Weights of a small mixture-of-experts language model, trained from scratch on English Wikipedia: width 384.
Below are experts of layer 4 (counted from 0) of a mixture-of-experts language model. Rows are named gate (a neuron's input weights, with its number), up (a neuron's input weights, with its number) and show model dimensions 96-191. Each number is 500 + 40 x the weight over its row's rms, rounded and kept within 0 to 999. Numbers have three digits each.
Before each expert's rows: "gets" lists some tokens that make up at least twice as much of what it gets as of all text. This comes from a sample of Wikipedia text that the model never trained on. Tokens count by the router's weight.

# expert 25
gets: "-", "|", "\n", " |", " -", "="
gate0:561473477530593515496487453448567546514429584480475424521453455533533420557527481506536474546527406524523479535511373438496467505475516511477449589461531461583526553504511523541485416507473562429491503478502508512464466497502521516541468482469521483515541534539548448412523492530476420456
up0:439510466542495429437545463532533527416464495498491481403513504533552480526464418450553468502497506485528490537499511532521474428577508491570520431529484490533444522514512480494517512477495514477507521489450507472475509518513422487527536501440512422540499462504506458501551518554528532482
gate1:531531406439455495556498518483438515499467484473471493525550487552468461465461488473517510499435491479527429503485496577548531500495449476561496508499508467506443468477475531531522516519460509521469468522542438443493481513488507497570562500504526451394503447475463549527457499491480536526
up1:532431452483510475494478480455527476495580509534431516508576436504536503590469508505473489476474523526485521558428510467514495477505472491443494463437557483427501496555477513536469484507497518524520544454521525518466493561481499499447574481546556493491466480527462594480495569507452514597
gate2:558442528423414487538511500473460517460511493449533505481477529513514534494495511527483529570565538511458519517472505476417524552495491428498445519525498588569520501526433487496499506508471487450526491492466421503469438476453494531574490474550451482500417523538480553521494555561505478494
up2:518450448548447523471581534525507466426515511570487521531565433430491464536433436564517485517510488440543464571457624453462474478458539526489421451499541490406497529521553594516468471422488504503521487485521574503462513442519507505466536560513432555517477601532432498412511467493503504451
gate3:529506481421511507591455495471520504505491463517498445457512457452519553608493427508532498483513400457552524514510531518551499528449524497499482472466452578518532503527473457427470507452489526490516418505493499511499524477502446534496579503527473476504535505477465431491480483470548536441
up3:503550550459528449455559513515577519508510549512517477413504435439476478502526482475527536461535552478487513527460478524487537483502429476530512557505480463497453591481501497570500569389569473497470527427565498440493514497504478539521400572502523530538509443467556452512456559497507496473
gate4:535473503585551426503476524536486480515573463449502477520496543542530447511457498495506503434431525530366503475541479502452534503518514480573491560502506445449482446520489552494469526495445507514482517555550434485469597490535453562496509503534504488539559547527558458511529517463453470454
up4:484543501533467462462475492529477561496543508594531596533498496540550424461465488508564482554471505499509557568468511471517501532523502495532451462583620435509496441506537464512534530530484485508481484554515467529488454460511489469468437468515431582491437492486440565482451454570509507451
gate5:536427547434601471452524472573510498441487537509509561524532438532473535519517519456490512488474513521440529569507464521489487507481450498527465525479504516506492447479549456481452562482523471528441508452532565502558493456482461530450489517484484464421600463455505501558528504559509466518
up5:484417426448475454510505500552503502474439371480434533486586490534431542471458527559458487527455494455527472467486457559507519478529534527542476552502498474514475505506510478521473472510558535581468447502495539519507500533530478529445490483485524549452517471522468491475520495584504492516
gate6:486624492506460527513538531517409465515542455492510496466536485509413451491423482528507529530456451550532527517456531448591549458465514520494439539481522504462458499524568553503541485431501589490496582474585571486454505478506530511461526456528537529467489507572511515548549510472463431561
up6:498520469481478498468480497517501515547490524483547486402610453536460471515469569508504532527536455504634525519470555540522557504502505443440468525577473508503407515488438509548494548508488571510475497419536470529538473469512494473512518422553499472495420441489552543490491517488498540532
gate7:461450552505413460439406522456460452513515532503527494512484513544590522468538546460493561496458585503464437479471533472509555586530514436544478526523549452560494417517526410482495513471506541497505426511508438481481510531524509426506504487530437520414473529512557430481437511536468576472
up7:482504418518498486495480527517538504520522505474465491567456542575477483416511488549542530519478440434578485477505445517503481566484469502476480490420455485564512573501573490494451565490546529516480481507451536491541569531511533525518507478533505540554491485468529527582444508558446519495

# expert 2
gets: ",", ":", ";", "s,", "),", "e,"
gate0:494483500447515522530504519522495437486542580482479503489516544499514522484525450382549498544500553491440518505501503519480465570458472514522522554471509461577506523498501506573552589535541530474513536475581560558546495499506580465524495550591509533520509443457437450536460474429535512503
up0:455436482467504530482461471453422552543509526500520484459548556490453539574522463463469449515464538504464521527453465527520460443497470496459488437543476480519496462502531509484489451517550561506533452446563473484565476469525495485534502488585506504535520491448508481485463483394522488465
gate1:541458486569556540591501498440558546597445449539549510528503535502460538421502485523536528516510444562511529547568516496525510505553477541526499504474471511548509460548522524398509485494496554457478461550527514520430413509501472475530507509554496553468486443423471536521492467526461564525
up1:427513530562522537494537524466540450502442500501531487517444520440553493499491502442549504506505512536530499435491488506576417519469478484472512482511526526434506504469463475536546586497521480483423509457456454467500521468444475513481487520435531513524480532597533440486595441506504430427
gate2:507444487503469545445515522514413490521537533515504580541541536516425536357476476498450522567502523530444541529495496554487552492513491509508611484474463548494500496514461504472527504504502456527495543459539428476406490526499560495478536470576479470409521557495502437469488574492499488510
up2:467532422512469470523451615559539475508599421544482484562437508524466492490573587506507528572504476521524474539437454529491554485454497507565442519446538494480457515514537497443508519477528531495498477499455456519520488517526493502500553522536473552514489449503512433476508465542482362523
gate3:501481474529486488538490540466495503493514494514590476501502543548497495475533466528515517507595582591559553436529487534489525498515472476535479422556512489512556525440485501526524516522572543504501506527542511450467453480515530529524459533513440533612526475510457504507504482529517468472
up3:515497527528507562472502539518414482495485536440534474506490517479553534477521608463480433477504445457506470477562507505521541485507518535526473601446494521495526509514535541521477450550455538437478498477526501595465475547487476501475495520511473475480565494438563497418516452446464568443
gate4:514476559450497538446542592497490507471476485535493565469472512458494525490498511511550476525517492562495531525582519515479494495449485498504500497545453484527429518509543455525534438545467552508503510506571436533494467490484493515491476485551464487446483490508572456486523512500487555584
up4:472476516537505498485504551491459468479489458539498591543578433463517584510445497524521574496551517571510549539496606517502499560492432476437523486489483475424452499479486483385466529479468489436506568519519554521539455473526574535545471456555499466560478505463436492452417458523519499517
gate5:448516520509456459522492478456479534465471467498521441479535514583497506511486510542539455458387461516505405432512489479554533480462493510415521458507472570417520578459526528492463571437562497507527521499464479483519507582479460517492533544516538555547594521540467460549492500524462497473
up5:465487454463456473451525476463572521531531443504539426500531550476436530446493505515474510470458521535482469477467542487514475495476434558427480493567492523491504448447490535455472536473540504509527494480435480472573522545448486453556521503531467500542539488467526431429508545523517482448
gate6:540511471527544566504562427524503505508463513515500380513469431517545529519558535451467471504610513592516501557480580445515502500478417518560426490492498506453483423437545498527483466520499487447510516493542516512495538497514521484539502599487488503531598506465531480556519486504574498505
up6:570513484528496421502505484469500509482501447498472549516401456525446524506502554573484579522592466483509494428452499523537470486564534506461511480513499504509521522539510498458488517510500534531407505539448516474549522534515593520536418509533522558584468398476479529545518510457545520563
gate7:459486516470530554508508507402484502551495472550581479504472535471463489486536477544447448525444533522489482477506500549546557503468522515481471495467506470448527550531531511430487521537538528470521498504551555478534480539488511509439594507558546556455579538515503550473494571486490503499
up7:528490467521489496464590502579471435482557516471524473527449461511611564442473442497502512535495511539474491564469522502481483475527418432492480442477503452542506472560466449557513473503463552546491505451479453502493562489491549536474544425432516465477446467520540509594525503469550479559

# expert 28
gets: " in", " by", " at", " from", " with", " to"
gate0:498543457457505492503475512483510434540419517490480576477491505497472566558459507451373475471449423487498532445484501538472499460471462407459460503475558538489500491502513466546488456504535519497553451517459462458477538495503508571577483533402493512466547478576486468528505461509572453545
up0:480500504476444570489505553536494586521512497470480470513414556524517445473550498499563538485517556445520518475456465485469525534487481544499546471413488473494490536477489491546458542537481482527453434433537508544434606490521458499508454511462522499468460528477482545534451467446466450500
gate1:470440498543503440544470524508493466471496471561536479501520510555459523524561460505536520489565463507484539488490553569465531536484427505467502502405525530505480492508500479459495469501477506510465572508454477418459500447514485525495505569439462476508476512490581514487449495498501524487
up1:501500525499531444527508493520470467525512476458528530472556425507533496535408487548485471532571463505511513550520497550515557530471484542467527459501475447455518446539502465462501485533577504489471578450475459443497470495454561454566535526473452537523507486424521516518476522494476506535
gate2:548454465521565532504511496463521532536559543442507487446577442503563524448453469502522474565480502470516522439462544483518508461462504496483408502504569458494504434496559525530481410551431519474513445578453441460433519466510489499479501502540440495502504535476445473433441532543480538446
up2:467489459488511562506564447450490498444564520516519401512539541420472524491491488518513497455539605466587540512492509505446523494489528502400523474587459455504448494507458486476503597577535504462538471499450510467508566515517460424478443507467437540432500486499502463494492444498433485467
gate3:469542495466583500498487462473522482505494495519399566586477472457496535496493535528564562450443546497494516575354556503445510431385506498479485488562502568481460559586545426502460499528413458495451470513458464527478417486520435518422511530513461431472490574511514453534557521498461503505
up3:456504538405593477484548535500588514461458502540515574451594439527494536446520497550506462503452466589465519521519519577522484441472574484409501482549442509495426504556520533554499460498543504608510510488532487484522530487544476461486486533458551517458524486484470422459622525553589527550
gate4:438477469503493532459523489518481481520533489448450488593472568496539494490453447524525520526470560542523516505464451526541506499501487544501532555555529500467471532439486508505528519519519470502529458495494498430528546483448509484532550502503528551480561584546485492512467475491489484460
up4:519550531482467500549483497432502507521519529539561528503543499500502510505464484475460492510550502485449479497452471538495467535462530498427504507474455448582508462569490537504554422504467560559499530525459528454498462539585466461561497541506430429546427494508518549504547494552527498540
gate5:459443475568494580500494563526471477500511521493497477544483528459569499544462515484557472484458478494517549427501446560480553458572462516572470464552500460448447496507454546533519585508443550490431466504451495555527485472445428514480522520535491520581495549476469449523492473496453522561
up5:503516435472470513439585532508496508470470470493497486383561417545513580484438505541524496484475524519618549481515502488581546457476523607480502571440476479456541567520509458539529404455580496435474529461511538479481599495542542477451495501488554475528527454505481496544501589500457478489
gate6:521537486518540536530450494524469550524518490578505524491517471518494528527542550566490507514495491542389557458505505458463542500445469448592468534537502489472523455422521475501491465550461501526552501455475535502493504519452517501519484523476411468443481483461516527527488433470521536592
up6:447463501506430482536479526516514524519486506517527526505487536500525486457455500459494458530501519498518525512528533479559530512575519480474581497477501567553461491488499467535420514470531509562516524509468505565464513601552516449542499487495613423547586555536520464446540492490518492467
gate7:551545508485544440433485467512491502445497436569499570471535472429536479560513502456500509536514517472496456503483503553430502478446583580441500429468493508491466521530576535523475523560523462472480421514498447525526519480517517510501525592435473507453476492568581456500497499527464495512
up7:506514536462524458463444456434470476519459475472526494492525490481489447523487508532530484511504549523541508464499538561530555522583425507427469524458490505461491505517549487557481588554464475370528496518406506518460485477549512468484499580577495432477521550510490512489458513534553512456

# expert 27
gets: " 0", " 1", " 4", " 2", " 3", " 6"
gate0:447453491502540478469513509487531493553480463484543467461484553481452495463412550441447538517495487462452504473526507468551441513455500554534461476443468527438430524524479497392470490504570512583554565562525486520509564498550580543436526500543583514553502501391509563445496551485517492572
up0:434573515463485559465489475567497476533480534500464586502504537473523527491551531420510453551552500578522513458495466537519597496477510513457520556490458472481565511398521580533539494482557433481503475507497515498491544527492532513532538505513601480517506512500443478540453491416519465460
gate1:496468545491536479485472555526526513571440502396538536474552494513510509511512516459510423526485527508496498493434411511531528502551551509501559466457564523520494467527531481513502568494467515455479506538507513500521522486527504509472441436497540510509549526566464355495489510499489539475
up1:457550436503479493471499507520450548520468534467571474458515548462459513515522460528494506485514477578453548553469426458503468513558489468527533422452507468557506522516443541538541559495471521448601540530543482508570512513412468498464467492530486455443489481513478456471508433516502535516
gate2:420472533512517469543519587457541493492457525529501489514521517534532472531578463491541503490474468439527473410518488463459488491579523539508482408519480498537533553475505489478569408518487492433530480464489468509528518480437564507475519476509489523513516449492517475519493437501500554494
up2:487514515448460362523471489525485499517493495488472491470461451482555478485484490555468497517446436473456471463480533514582444447526553494513445500475486449524548413447532455568543464509520508445521480502491470539450564505484455485605518533458454523489422434460540468499511447554528570441
gate3:494461425499564514447472434555535520512530477485496522501475582553485447530480501478543546475516489599452523453568567503434461462534472522551512528516479473478497490445430571422495501468484492509494488516478532475572498484468515499481473462507490487487497536467507521454557483511496507530
up3:555495428438538498457491457515560581495562549450525482457517523480518516465502491538492495506508484491520504427515558558478488486467560538513424474527485488506452526493500537473509450517431533451446501515603508489505531517507563501566478516525482432505452483570496546492505535516522431499
gate4:522463527475442485543483450441581499510471502497533450543439437496503507435498522509447513466540491451513513483494478536545538542574495502540518466449505508505511504484441516474533469528512475543530508558602459448519498524501514515449459578474396503574469475474512541504567502522493485446
up4:510488456448501503420540477495505518505459410459492512481526495513522481516472509481452507511499494381436501448442573575506457494499439477563486456480498543500490561525496554503513506512496497452446461532495478482557532467509503516468458463519490531497459524428478484556525487538447510491
gate5:531530564390513467499544575482527535539520517488475485514509491451515598484545510437497506511488478586596534531426500553458515463551528432556572424468511503563480470439540491460545515460493552458526495518497452473533517483550487499556509476475470529489499568533469488496402526480565467466
up5:436508495436555523515567512501485549485546492445468439504517549527586507508524412464498475482558466493507562557450413485456519502492605525502537433537504557507512488512523505450471539458452570471522537541517455516585526498494556434526499530485472497438437538569519527496443521466472473455
gate6:512539460491492519475574583476511458437498481432498554538524547488495558484488511429516473500516529484532443483489495474541549556501516529398466544422477493498496348466506478510484441488545497592484439527509550513541490455553487568493434503566468475466509483451509470494543451462513461360
up6:522517537503478503435519477480422507465482533473510458493522561506497444492475490567489510538511528535531514516508516486486504511467531518538534535538556548478485562489555516545529485482447574470496474483496431444497495522446483447454528459445492486544501480451480457526489465543460530537
gate7:485573395455571481509460476500615451447493498565589533516418427499490475543487477523569498511555483468532543515540502452478501484506560510507470482621544588520499427552555419474503547465516455492549467451491543543583522443452527503448500515476441488477450513452510472484499483543548544515
up7:528521514548511497526551497523497494589507530547525540557552529465544501480445527509503511470534485476501504522509579421520594464503513473493507627548541514515536468505465490452581466445520504565546560421470509575477424448536587541497519545519592435524413513535429612541498495476532414536

# expert 17
gets: "\n", "==", "===", " ==", " ===", "===="
gate0:471517557513483557515463488465514512488494463458500537534482557472518443463493493543488498553515488492519514545470524569452493450491462511506480429433468450454487501584504522457480523504490503449439477556483468468574477514501499485466483489527472516468486541535480501516537535514474590580
up0:485517522578528489468576491568528504560502483547472475507535494486544433496534539537586584550575495568532509552528466586460481548547462445496554484459512559510509485513528500450514582521497507492466527457492503478472446477464476560458431491442530445530552494520547567516468544516567502527
gate1:612561515531491475589535571494544520495511512461472487523477520503474554446579573571466535551550530530453494528510539524439504506462531465589498520502522447576496546476604505563545500453474439544510461545494493530516562470439500545545594503401487581540529557455511508524439520514515562449
up1:494442599502454504539471531539432592479496419545537515542465579427480466497526480511539514465517488506464493523470498440480507487548548546437505457484506531422523558449477477490514522532494552495486558532511520600512520448525514404514484516507450537525475500461429451485482474429521487572
gate2:522434507525539444517512353466483545474486502534517494525518564485513563439443500554491495538521551555464540525532464464536511436480519508449508476519523507537456545460474529516500531481439511561579519473461514512510516499460426538521484513527523506484476481513556451512529500508506520552
up2:587489537524523475539519530482467539480468454517451494439453466491471600513416521467566450531458504519481548410487492489565510528496522397440565489449594503564473475460447544469510508438472531495517451461516446509451476467429427553525545521522478421472512464587485517599506556518469537514
gate3:540511496471454531443556503466468514480524544504495498473477571498482460483501508452503479508424484514490507464493506489498444504506467509490517484500504439476562497514450484474525421502496499437480477529492510438439546445500545529575549421482458475519569490454579539526448508539574522600
up3:400453519540485477505483576522448536542500566491524498517533510503483434528491497549503492556487486525450551467523554539564480490427484466400513524493511543548553567523516519556545567513458541473530473396467500407537541490447421490500489507500464494477413431508440492445487471442485556558
gate4:443567445522490451510527457500506454508567521503496543506534470491489474529475497468392522428511531504478487525509422503489571521488512497484463552447504475581464497425479452537552569533491399515467516443459488436530545471495546444464554542484540537521520444553429460505439575537495499460
up4:521490545499530506502476525502481580488478503481479472504460561488505468462443446454491533526479517504547507427523497520577495413436544553498483473489536509449469481459524528537512473497462487551446512549552526533487524542532449600502498542542548586515464544463528500488525495483487479535
gate5:575471475398515467592493554469526498496566516588491442534542484485474475520509572436543441479461521489525459548569456550505481464514517591443494486503546454536429471482561483477527520404567444528515606499557490496524526452512528490514532499455448418494504488519509441473484509573484508499
up5:498519489524496491545438506526522513470552429558492493543519503518479528487532514495448455538448510502430441453422484490433499502533519498539490480524486388474530420434510462458461519453476494473483529589572433536523477451564527572485446476474503467456482437484468441500496494520493480501
gate6:504464487491548500539450499588530462425477500495424489416458412500515554526455476403465441534488458355426520492520471485514492516467506446456482467498522471512519516472582462499510392483552474460485521518549524474506473477531479507466523482497566498505495499495443508493459445435548543513
up6:534455464527436512442461481470569507495513459455497451444441539513467486501492491523551515517556535459456533509502570452463487507476546455536474423468445429499507505501492494545535495505525496500430498558537504552505404513528460508421547512503546486514414540542441507537457510448488513434
gate7:490484446500487486431399510548486501456523502478496505502462461543469486486523581505565453479511477473499442545459555511461589538506500534489522498560539481510525509477564496377465463461466462489448430500485536499485597504478489532417426539484470438458513521494535464415472404488519498581
up7:547541484483431489438501518483512407439501567483413490567436427471487452480477514576522579495488494497425447522507473501506493504527466468517519510603448586556578496401528516477583444454493463482514514543462533408523499548535522542497458439502539496517499498514537524504417521518462492634

# expert 15
gets: ".", " that", "s.", " and", " which", " but"
gate0:419643496524553473447444455540556479454481458487487468497515507425463475529535466569512513547449498459494519534565493490477449506541525491472500457452491456514523535476443454555498510509479493486458465524499456386532496479508451542551497449527466479515570550496544467512577392536546559485
up0:441589427514488540505499488472511459473474584470475525496514509472425486594533482510424503529555481474494509466546446529554546558541540492524541529453462537540587465506553470548513437539462482512444422518533574428567489463443435548537476460490541512479592527516479479466566521540480462447
gate1:548534460543519486510518500483505518528477545464523546529533545498509482509510410530504470487486528515485498458432486627501468488539504487545542444494500517558530501598515511529552517490454548493438496517578521533448491455487487531466513531441578522448483442483466490509537471522477495500
up1:491518547474506555529510471542490456532521488477467561468553527503434556475506538540571518480424463495525527535409420508416460510492489499527507460382488501552437533461501497494550502470489485522548491447540498488509575528433503512490544479518503425478465481491503450537589431560447466457
gate2:450565573447430509451378502478535524511539479459540559565523468554454495483540450539451454498505470480499477534501520477528504507512449504588522529512503459444552533478583465513541466513502544403558479495488508491485533520514538536556476449504457515510505488488499524489515528495424543570
up2:501475490476496527503526566470467474388462520482481517462562541522513528540546518462485508480454471440521535460504489495422533494479567480532466509434476562480533456503528503498504488472580494511465528503513477550404489454486519374500490553478538506517451507486452549514520485499480487524
gate3:566511527515502497493535490525553484539490473494438477503516498514492552511539553488454515524537504504559439507554443515523554535496467470541585439589519473492511544445520476528532517464553479496501515585457519521498514530515464443433470499514472514491500516473483480453506495537496554512
up3:460554583419494493534553523478508479453494577553532496509527493486483484467475471520515496493512508488485465455505446472471423457484540475579454452446497450474474498592591532504521494479481509428565512511484445477515596507507491515462442459438514543476578525578529504489520473476486514458
gate4:430537463454497494471563504525431476494468600499524493628466530531501523525512501495478456489520450421441482549496461510501486480477499458522532515456481515491479521549496468479435480480516397539505434569576555538464456465502544548523541520507491521522498504517507479476445509499494490524
up4:455537489509478497563505504535439518489492476499483513567534521523521501509446473545446498477439448413575454539438516453511456583516475478507506450472439503487498398490571491508448455452565421534488461526520494508455485490487526585425533434567435468558487518520458463496449491511447500563
gate5:505541437583474539544517431501513495490479484494462555493527507490452481518507479539538489491465450532530470519539577564473488468495472508512503475456426437467562504504562528518509486465489546521500499528487458470466513485564521535519386508519524468474478474475591565524530460536500513525
up5:476379460530449577539429473477428368480515441480536474454508569524447497459471571424476417421499567473443513464492508478571509419497500400492523437475517551498524593562534442444523503492487475499511517482557542436458510457538513518581506509431497451512512500485540489528576498481451511496
gate6:463477431487482432470495476492417407498516549514484447520450524523457540430477572505542438501407465397508482526524478480524505509553523472436485533496524501546449472522461461458427497467490467530483470489498533460464508510551475480512475552541535502482578546513536525533479481541496513567
up6:590495482448501526509458500484494489473473452530506470478560518458513579547520556434525482541546523558513446444576510537481589470473499529511486509497551495523482508439463518487467575539497504509486493535498495634465479468526528491494529522531502556532529586484478530424490439491506539549
gate7:518477491533462519488486471487538492515586432542464450475469544513511525520470427540540466517519560498567434533563525495550491441491471494583442496480464519488481479496516571492486469564529501492499501496547562489500474455470545456484492498473457457476516457523547483471469521490521484484
up7:482510472465588511464495471495501544505469444462489591509473527526460429472474503514503503461480550511505503499499513496563469501530475541517525511516512484507436483479545471535514447438495503491534461523433490523484551538499449505451480493503533495551489488509487495463501475501503548484

# expert 20
gets: "\"", "=", " January", " April", " October", " May"
gate0:499374406529477511488538531491457478578506506606462480505560456541548520483514525499439425466464552498470448500505604549495522501514537438591570484533484535502519497507469472498540504506461517528489482472504531590498483539512473464432494441496522557493511464409512513486444467506496442483
up0:548544522477458452461508495614525428401520540539535466485489515478536473500505480449525561547517484492489511539514439496529449483501447513503486451545590460503533501496515557548474470551526547454431506562414504497449442469483494493456456572461455456516468559550512555513494539479498527509
gate1:532461502536474524468540495493598509514509469462513508431491577479518530520548547501448497438411502460482460517450506526468536499545528489513489515513492461528586510477524527529494508535452524420481484525485462528554475467421441415489548426482611470544438382542540546544459513499517456544
up1:511489488523492511473537482497506492491474580540540499427477485457483531546528537471536480518485487476546487509522541449472567499512446501506465443586506494456494499486450463536543500454476499523448507521521509440474559487527584539487556531500482489507483503555564510470477509475518488503
gate2:507394459471440470466478517492467464505511462447497519502450478545480499554546528495453474537584452490602514474474495472566519495621433472441478483526501518495509459494516538477489490582507479501523569531382537460519433492448486484524524552547456591506475513531565527463560480563441470492
up2:453476462528459478511544477474516492494538446490512527482499534530539541518488500486538475534533511505589414474490498457483454519411518485534490500514514493401479585449381483552468447507500571507510487472493472487441483464493535453433574446560541460461538559492523514502502525591541523482
gate3:510500509512533542512508445555464507493590479486455508482619517524494612468552504480450453481525466473535518468440519519521539472493515487552446444544521496473453506504540439567587540533512506515477503513530466516415420548520452488509515536445481494508538507492458485523493501405552515613
up3:464517544508545529470499544498536412499502491548486503530580521556502496522496510531474476493453494508445411526516462561413539522406492546472449508496551503541435556547529487484496483523527552515447560454495469498509455516528506470494525432484477499508497515456481464525415478572485543499
gate4:501516513520521499526428456569452472501526479519476523458528507506475487502498580528452530493412560480474505487490498551545571417523465446577529475452464541489538529532495471460528480511518448570528475493419449532561455460507477602525497435507450516526565571512513534494452457473542506501
up4:481485546486541521470600519590514481518438526490544416543466504486510514566436510500522564501449482486452528488450455521468517485463497505542581518489570464473500498459526567472512507474510449509530542490589581471574484522522518535567482539520470506469458517459453503438430532558506501497
gate5:509521506492544449485464524471533452532550551519503448461537545502464532457527506494455516520536499559400542463494515484487491555533491438479471481489466446513491477432447434519504524495458459446598523445565497496537515546506471568526453493484531529518524564480504509509449431423542514504
up5:449542526466475499443511514551502454485540511544494501537448489487471514484542527456537506576496482500501520527486504446547508406515484545478474479429493491500520508481528516433504501538532559509494555428458411491541495492450556458470502495498549469531437431518499479493474511518527487477
gate6:530523472583484458538495435477449607473508578514471502484543550494541512514478487517436448469477481526447528564500559552487403559483479496520485518500507518530540569486583516519543494454514501565425499472509536521529500507463489503516481474448434511442537554456536510478549443488456548522
up6:548462479470427598492531557548485533524560447449466557529545520508514504510472556570518457538557461488511487538544511467563464549496553508516480529504511585453434510579623495490510464533490471509491480544430471537578484517525551501466508467498463466458560479523495472442499526482431427449
gate7:509525464530490509509481481502465453526455439482479513428470542457564557557548423500469510532524486505502470493476516458548516507461496484504468494558480576520550452461583465509529500511511526479529519564470506477480443463517443454465446555520506481443634541476493549501474492479479495492
up7:510479514560516486468536491467523503443428471549474492449514532504539429565453384541453498517432492498562437502428526452466514499512466527405404415473463520445522458466513487451548476512495494569564461594509479460479460476472467503563445535531556465601522435556496477524511633474532451483

# expert 7
gets: " |", " ", ";", " /", " –", ":"
gate0:444521551558471507542446514543485504484530443448522498542467518421494458485518537498491507527501498554474507534503515464473469476477500546444537499490569530514543487463425473473521508487523482533549513529504531527501546514547487478493501433476467480562500515433535538543499579501515473522
up0:454514433523492548539531482560593525494539433471454554517503509489627540462507485561531448549459533474422483529452555554451480463471505463498523506493583478493569513528481456509497439529514515416458503496534562455518511467536467533448466499518454495559623571453544496457482473483475493488
gate1:506460442557526517592467484568422468491430495499486498465469416482514441511500527492636484379493410469557448543462497575553426512507523564545565531468527429543505513467536505486500520508490436465535518452486483456507498473510479542521494506501564501527534531520494544476471539501440442487
up1:462456476513437467443464459558457535511531519465512480500457527551521478525489509506525495480489464537479458542505503499550486448546503446543518517511513459534572461438471501439484454471481448464457539549507537566517501416523465558505479482485496445565534551474499580482515592525474470552
gate2:496520481505495530483495482455458402481482560471455492479463476439482441480486468518457549500454521473485504539522485510401475422459532553512518489580453538428523476435540446520486441488566467571487524498456485470477518537525426540502480488491486480484489467543464523478492509476574489493
up2:481480472535526508543468493518567548487450541479477412470543541459547497512530459461542520502497496491473483494533478523420525499525516504453446518478525450566490508469517596530517526490502508561515488514450465487459338490534498474436496442421477493569518514587470453532448511521525425515
gate3:500461457487426528496403519430498455462492488515418514542548508500423511517512513540543488563517512508411556491544451460508493452495452498479494537473608441533475508440459522573502482536480501495471504512562478494499524555458515412494456505499559483522598489543515531477501430508523486478
up3:513504480518586540519549484564389457520471543554484483550513475537599522529479618486454513563543461495533466523541451521484499441472578493545548505499510450545399539456533507510509580511512579477518531512449525524489468495528482492478470530584436471518545519452478481532498472437608514481
gate4:529486379544473614509501530485480523564495502572531524471540436535480503536527449476520528470498556450481524537505500493457411553487513606540503576505511408507487454505504472449551440469507529572466553489461411545500442489530520419505520489476497529475516472440501562518470512473456500494
up4:510521454541515587477516479491488514498456483535481521461532533557487481519524524493467545476481499485477481592551501536397434517510444565437502489472507465485406475468472445487503403435522495480536440546518543519472489433479554472537440564441474521516545552518457552507564444477429523494
gate5:510475480464492504468507504480484521505440513463480451485524501505509486580568470407513588492487499412475501505499501501502514541507477494530492490428479494538446462451466473535554446451434506499552510423514500493504498358504589460517604568532454517527478482563511555506588517524466448525
up5:531490476550501447506475527444535428394506513499492529568431456461544560539509442537505506493486518525601500451520557505430490418417500549559518485505527470440495485573525526456546538519526465452508469490448508528535510485455459416454533513491514460485534540480552455509489521492525495500
gate6:454466412541498561477522477544508511566483494492522489479532484508478419542444506531498508528532393439553458466477536554497572539428610443463561478478554561483490479466564531464529459497517488514544518483515469521495432513535493473472509475438499507505510472438562479507555514505594487506
up6:446446441517544488454544486463591556445517562503509464501470502504527438501519562522574535535509431525520455474454505530501499506450561589470538471482544521513497479438463490504483500477512549466532512475450443564542461535413454478412416491459502546480515523401528458503508436470536501504
gate7:479557482507404539570478477634516522576439556524495500477493519501498518477556562468539453472496459498517496553529547524579497410514496493529515500554515511546507523450465521466483511462455480497493503503504401487517443540539567487511547480584488492519487464559544506498527524551471499540
up7:557491454392522510450520517470489541461547488528475579419532521484564541536503523471563492518441508564485519504484529446498564438471428480498502490521531469551449473505514538519528539493547468497511504556480476524521517535492489586491500500498475521514489426510491476475518531502567497495